Below are experts of layer 7 (counted from 0) of a mixture-of-experts language model. Rows are named router (the router's row for the expert), down (a neuron's output weights, with its number) and show model dimensions 0-191. Each number is 500 + 40 x the weight over its row's rms, rounded and kept within 0 to 999. Numbers have three digits each.
Before each expert's rows: "comes before" lists some tokens at least twice as common just after its tokens as in all text. This comes from a sample of Wikipedia text that the model never trained on. Tokens count by the router's weight.

# expert 5
comes before: "=", "\n", "  ", "The", "\n\n", "In"
router:582516499455427513468478474408482512444623498492473467458465471522510460577482488505495544542589571526530518533467465529475537465518465482463499491488505563452491457520469507507497539543528523583455502501529527442498470530456583492474514507488444492527456524510464481505489461625523569499465567492528552477492470541496528498527471473524553546442434497463553462480506504508519561530490481508466515496440432430542481442481486458454627532472478490499432511499554492445586468526448526492453493474536576451471494516565500490456533547511473498452430538469532547461476468469481521480
down15:524456467521493426543493504460465445523488464452499500447490532530493481529533430422497388529497459463543515496526454502518475500522520468553566461544490501486512518407547435505491514491492520509522474412493503552506594467540467534480489510480476570488524511549455471488494493436556438530498538488458510480471473537547545452563493493484510423490489502461481539566517465520570539464505507509557522531526482508471476434439545499561527451406546502372472508462445486534523506595565518445584574494482560501509476518478457502487481551542546553507486570542467570471443541482497509499
down16:537515479421528543543584468482536418427531450561533528499508476541445515575475494545477543465496503537512540442478410418531553533470627511467534486409523506472448585566502483533533481518484554511540466527527471439421504499547504434555555492528522499557517511552448476466487580489513539491551434470529507492489461504430530507543498507544588520513462505499492542449480494484500469536543490474456538559505531463430566521496460474471500450505536450452500503475433452490539488486455464446522459437468502457581493507556493505449459479497555459474555473492489515509502483524500468497
down17:456485457510493460540496439449545491559450515493472492541563516522471525439524521513593389406486564531452477522473427506565537477465486465493495462525458492497447558514491535507492540561448554475483488471501479533541522513558473509450545504452503558494505456498473432467532509552460498499516491580423535493458502484485518474507469513553540520453527490573576574439521565536520489482474533439470478467465467420527414520465472512479553498481485511378469455481539527545528479563471451542494536482572467467488586486459552504504490491506477566491502492526459533563501517557515418494
down18:493511529478540539496461537472500562446502525529529518610564462584473487524505547524444580531480553501538548512586448478471536450479449458496445489521520455531565489473464525452495511465471473472490512473491571559517477464457420436510481477524474558497524566409465466482490435504490546599515495458494457522510540546481447556531492506530482549482470490487573502511497496492533495496468461488468538556600454510495483506523494520459556468445505525624515454474480585562510542503470563507448530479473514531561496457537492460503526412466513445507433501482492485438481547445540461480

# expert 8
comes before: " |", ",", " (", ")", ";", "n"
router:498482476458537446519619466481531516475484408424527487471539536570463605434484485429523590562568533565463461515543470580482472519494460458423443483505426520514434463507509480433414546458507494511448479499473530516541529460540467524510434494483487506522448567498460450456489505517441488546531531504472514499467479430467490540461485528417470500481505530548506500539539492473514507425453530492497541463482552524549514392484472435420474435495542457524528457511515518517499497534480478486509468510449529474508529474535491484462457516527517506453454513527423477476440493535554491543
down7:452483472446509541517550525432529544519508551431472459532480497521496468514503501485485610466481571514498557401550537524547486454453542502482527512510491490490541503492519508479543454488483541435492486490496560555468529425529486549557564537500506502447443484528537439502485482524444464437414500425531535516542538591549568474400542517533404454488482508527476534505514482512441466502532501437422543521522548573476502482501518594524529527525532543542468502513480560476482471462451586502524453494510461462481509458498518555491516480455507520526451538478437487539481454533435485408
down8:519473480528481411449470488572516531538514511500383544453445551544460494465538521487520384530449511502532516526412459474525382522512510499424457541500582542471477502480536517437572497534544468443531487520509494477551468508505471537431504513445542514423498482446437442479494544522468476449523535584451548489469512530459491496484500445476474528519536523501502496489498456499497508561514490521423535557523517560503466527556535516469540484550585516458458540524476534536504410464527573511489475534501513498530543504546470468557528536468438525533463472536474504526485464496523609521
down9:485485514553517430528566583449494476503511536498559498463554530452471446423496543464519535546530490410450436555468479458584495518418538517511546468500467520515535488502506482511455594456541604476432477520539487514470419432499498528468517480490477512472431505474525514503503452546549513453492503482500458522399461503548463559513482477498477482508562481473522479523538467549481500377473565494459539571549539505501496474557462541541540453548499521555482525504485484562434486483481480456486472505535509466474529449479479510546548518517479570546464538497560465477531468478547602457
down10:540519484515407549495462507468513459460493463574522511510453398452543499513470532553495462462527549500508430526509543479481509495419524514469505471451501497440535549470511556514494610519550461476365485487527460504510554500571461498562471549517497451432532572472482529511514457514575494509495427504500476499492509488528462481620537551516501527538514427498430526464516524553457493489512521471478534468531550489457467527476536518450490475528566491333503557523538518519472483502548562480514507518532511512555450576555502486485517449493524465482511484481469463440484461474490513472

# expert 14
comes before: "-", " the", "|", "=", "  ", " a"
router:471446617476489479468453443550484505493505484519500486517476476415533458529512565510524487515576480436560480474525493550499528558551548498497512570549483473482441532555498522523565498472579526518503527594471544476500465474519549459542444459556469573462543446531566521497507565494498514548487474471470572457515533541475512482523508428504515511468478489527547444532514508461455570533438488539475445602497548445506494478502486505494539552457470424482429484556510461476504499501456507503457588477487542527515463509518477432601558525511527532464467494515558503431534430464515471431
down15:519541490537440470516585487469430490473543515458477490502592579493492473487475471463579564538449498524463468518429570506489524489427510522420530506470511514588454478540521436507542509438440483549536513434453541500559450508473471486514430514477490527499504487461491449557540521491590465464499472519514491483495447579533380539499510554474447483533519505470535489504530491411441442491455485574474483460509470445534517468544507490497513522535431509501508516536502535511438529520533566559445489515542473523540567507498561503452449495492504435543539509568533588525471489541470449484
down16:467467464469518526437512500489480524415457408486376524506460470484576488516493451508507554476532428514448568507543493529492469555479550574499474523416466492490494523568534569469521572498515518470457524450502467532476506501524551444507495453493498420449547428456403517505556470529554536559537514541536504551441523541487492507567505553506490465548537478474492503540485572500523485460479489408520484490495466506524499551527534445522459560521499471613488457514531494501479532561455460507504557477475569437502519457486531480490530555403469495506507523466514501491409520560520478503
down17:442525452560567492475377472464474444582453548518447525513505476532486497499525465488500464445506509486478557443465524505546449458528455551470543485432471475540514509416523505466523424545486497517539568515460510437496535482526495497478483534493490473434479520485521467474469560499553513467502457471601466473535465508549506500499516558515507412521483502557483493490531511514506552492506531474416507507536473532500484501462564457529476524516543489476505524434459448549546557575504606557552408497608515499474554438505538510478464527472500456554506477535496524460553408496589515522
down18:552488469469464505433515497461481471417531455517431527519598475535542539555533576553458439535426402478498482463492426457478426471474471485501515491511588487453478458528540501560464532521487459520435432504508531490549507572511519453509562477588458518514493488559504567517481531545552535449485516522539544472445479485511543539488495509488547488478550523533578532493505492510501531414492510503464513485445479500521531562566486498398459506475516467508596487489388573466423487515500448466482455498520516489530449569509534446478480465513522492504527531575474507463515523493531508512

# expert 7
comes before: " |", "\n", "  ", " 1", " States", " 0"
router:439499462574538490475496474544455546455472453462494483561536411532499537479449508508488458526447558530509416512518547540469505481514475635539490488461500494622551548493547491523544533456534515444506516536475461532443524546534529489445474437400521575514517476463501478539544487482500558476510491513487456485571463553485508524498560443462483495455523462558476556457524492544501442491532530520492514500497540455492522515510590528526474502539513485428548498537447539584454505538504439487484445514445449463550531473490528459482371429490536427520537485505495514538522502521505504489
down15:524505493406557409519453464514518436530482425461446431504504544489529511567551463520480440479503495556507535425459477503430481489583534551472523498529564611541446507461397505462549502546593493519478468487479530523460547571527503486496502501529527561538478555472518474515524493534493535496525511502444506415485503518542527424492526502499482518508462521556496520472535556467435482541537482540535508569443436473477468491467546451502455484459497503477530523549498561460539444520506434449532515449424577509463481520501555494489534501511478510505490547437499492443528445445587472521
down16:422499460571508543452524594453516516526428433465516527511544517566490435539461513510482559471424450438476481507460550543504522484556557569499534511444512555523464525456508493461459507487422505489458491519566507479525524427563476485495482521523520364489494547529514490486455551441464519489525524412514546568460541494472475460476493486538406501484425483532443462497477465565407400451502516544500459523566494532507528577517450527508530524478537533474524454428562504471518509506515506470531473515522469476523499520579506551503542503524535541454517553522490500529472448509504517468
down17:531483516419491507519467509530529526456459515485454502487507425501476441538451439518457599466537470448555522447538488488531508546500593521492540528535489495473628419551495454423555503487436444527522477523552474448530494554481507535500450529536498494530533510504538487497452481450488539516544465504508509511542502505477558508552416493489454440563466525484500491459490464461452529404569453519473440516477490515495460415564508499451582529478544503416520568476520510503488547510532510503476498542483518542586451439505548493502499435531526560414461497553562498523558523470482494500
down18:491465525514479499548585466520459452447485527526425479461514537515583549477491478550469503506500453573472501518488472588480523484554518532536501430524487471508569441449479470473503487536502539493577429503490521526572436471488536472539506540487482507450560488464498490548409480530545455498493502459510496522507469470397489483534579477468395551559438489520510539469543548513525403498540488530479486502458473543480491524463481514491454485578492499524513483547488511513464505482475507567592482473488405446537547473543606532538477527550474487527515552490437498525433535428566485538

# expert 12
comes before: ",", " was", " is", ".", " of", " were"
router:471450516517551517478522467484533489579513480514500518547548529492585521453525504428522490489468436480481491479473447526519488506549479486512469518431465547514447478525514540449484510494533492501531488476454524464483514514514466454564428482563523433439458544555626481501443545477491511558539496534474496473518541408453498578422493520459484464521554467519505539510506420455439538471459557427521531426524510542465522512484515473493451464443487413518463483528469472472534523496423477512455457543460597481493475505566477400485443506485591517434473513556462473508521478498488418540
down11:451486545460519518561531480428476453442539523503490511499439388591510529496499530514491537496464433501495533495468501473543482468470490513468490502479486453506481505457466519422494577472545436550474451543467550496519513542600473500525482458525503523479464451499502511450561518468513468496545463470409553553545484542520469416502502463500505516522503540505556583521534457517505498492507494525493485516519535515550458437460480555487581466557567458568584476559511468425488477503464632510461471488550568488516472490561574474502481483490588471595476528557445510490511461504496491484
down12:528509459486455458518522594499452523510523480460472520438518654420519469505535521496557445483590549507521463524494521487510467460484497486493525490459578422444517482486528426511502491519476473500512436541455491522556513462419514518483505500514498574515471525448496514482548544618521486535512513478571533496453548498532516491493492534560477515425479481535522487498527611460574509533487567598422464568477502413483510524538426514514485468452486490428499439501494443507475482442397520500478495483533539459519476470440507547547499521501492490491516528488525531507455522471492485528
down13:487505589520522508500536465496483586463591462533492503470497524428487510559429545468470465443496524615409405446537481536539510467493519514463496516490449433473465482529447485540489457535539548460473548550579517501434522507513545544479461525476419524533539492565488500511446532540451493485471551500507527500563507510610507453508451500465503522497504505492541486480459528502452512502477465511463544487497441402545505558510425496487543485490591485412527484547512523476393501442560463493510454489485463484494504567483496518491528522546503524551566526562506470486469479469528501440
down14:494454482530488449481452467428516493533513490459527479552480544463438449553550493531485514421527446383485512482466483604462505573468517464501521480462502442465515501446454526503519525535594522500462556553533502557522553476534518487501580499468530425520562469439485454518485450483492514440519546544530507465503595531517449470472508499558507461532515497507497502433436486494478439539459483538529514451485620458526513461597496514482488495453553498481553472554483548479523522467555490508490587442517486519535538507485535443560522456550468434487452562476518485527502469572498490452

# expert 13
comes before: " |", "–", ";", "0", "″", "5"
router:501517523462488537449493473552496477527523473542465451513524510490556466482426484520441416494457478402577464536497461480519437525510485518500533448419521522576471536540493508523535514496532510445544498568423475485469472517506485510508427352476449529490511534544549507571426579537520511553518457467498536504553481510531501471462481442491422450478474546471536485452475509503500542479499541505504473518459448476487509494497553554516472535514466544477533489557469516462509502511474493409530545444517465517468468487555425478483500422493601500483512598559530443460553499531486417534
down11:546454526420504459472497470495480487505468456452492512514455454578477437505454509506545569485518465510576450531524521469537489506410447473538481490552449398526544533530538438473500536444509512480523521430549498568521484511510477397474496433491488543489533481507525526474497485477497500584463407534502466472513448523485533506466552535496494436462470520485466513576479481520545447511490489576506580478504487530587555514439520518528542512487474577534506470511566484616504479484473506453491530509465435491607510544413487461522538481504514540531481475579452529497473542469493567514
down12:568496542546408535451521573496539567505525493407549500521526527541512525502509439520467534471545503470460445523515499456500609498508560506471468525511471463507470474476492446522494513534527508528467506501557480469483505483497583566443529449461537485493432409519548399509479454471489487502434440459429474461467590465498512518532542488538522490450498569493457432485549538566576453528460469517439533471500571552507497466514557588505558544543541503543459466474438440451477508496469481462510557530471516462491491513486481501575479515485452538550527478491539517467466474531514414527
down13:492477540537531545411511536502538474458523417502509494459511458481515509577536462507431502542498392549435532490483534493489502479491492429473515535466546537552527460553467509457456490529537465509499587459554565502542487492529504512558478611480480546509441517497487436423569566397537502528487502492528402456558510490512462461492524457538493448502526568541422453453531494515491498445540525536502503433501511408444488455449519527582502539477505525485507524471488509566498446490528528467490480443518533492434483548529472491525474559532505442519558451514496523481503474573469471559
down14:488479485489447546531492475467447483552493492531461472541623485524611540503547489464524490562433482499500446532464505479514491576438474502570488539463502454495380545470490550518431497521436472544501526445529532451472478460491530506448509482546461509551475503491508535521472500496547523491499555503571598509524458519481493513460468524520514501497497509503511524507484464541418537459506507512429526512454540473459602509554388536496508529519496488616454494421414466478494511521436479485489521483529543485489575421523549536508466529482476428557452515461498541510477512502517566521

# expert 4
comes before: " of", ".", ",", "s", " and", "\""
router:506473492473556424542547508489595475561432490477505503579526583466561528435562525439538493528516431495425503486523491541462458434575483452499480509452528476479482508540537530458473506477508472487498481455496478478521561472559480548572491523523522471510459556539602452516508515430453466512440500461529466477470498390502479513472465451419423460510560505441478614519491403519485476512457526467578529519462490599465464499526480509481470457524473488606507477548493510472509505549440502499507486531499546508460492539469476481467479481473521459467448529465477539492509464489522484482
down7:473541471509459426473513498546532468399511468465544522445537573504489427485449519579450616432522544452545517418517515540545470575509531454510497503438487515459527555411464471474499582456556445442486519544600450480522486530502502485473479554442479488526466536527464469571493545497485467531500497515526548510505540491468448414511508526497497499477483507512528498504521523533501466510446480545417542522471544552573471520498471456520460485533497515658500520413509504520511481498529498521491538506493448476543472524529495418542487557524493507455478479507500536558510524458446502491
down8:481507515504491463555530521471509500553414536437502507533516505510522521531510503511547292542425623542475484460492383508546486463517487501467528477519496544525461449461422498468456514458486506532493498540470507525526468495474452512478484541507539458509485509441490551497476504508508475493498524493421510509565592490497506503535500512482575477536464433528538526512549487486513570522528521513468520459524521419480509503493548489401497509542517443406504494464501468551554507493517490404493521505590489553602523470549533438477508484467513490478505485542545481509476538518476460508
down9:464550555518533497440431495496479568523435553522448512541463511521532417567473527561448484542515534560471486493461541468432475454538512442586489561471451491520516528524456483536522449530529506503511543511553515466504527483498529522466467496447473507491519559512504495566480559400461456441454447530549495507462477503574522499541460434466475463498456556436481469486507540453475502464530424437466524502441491582511515519533554518527506504578424512481576483505562508444485511540529503503537543483520516557487414526405502526473498400496429521466580534466546538517532525506490506493
down10:534491444503513501458438478457524487476464528499474455558491498505456522555499545489549547458463414516602484508492492518543550477436520483440394532502515479494478498402524472508482479521546494509515524500499508510428496501439501455574510571440539463551482448523510472398480562559546591512472516508583513443542526488410556459554514524508491517514484426490535561423485504487480516513448544478506498544449508543563504507500566550492402512413553516565475487514489528504534463515411475492466482558484520501519513486490496488526535588509459460472527565539436493506516468513454497517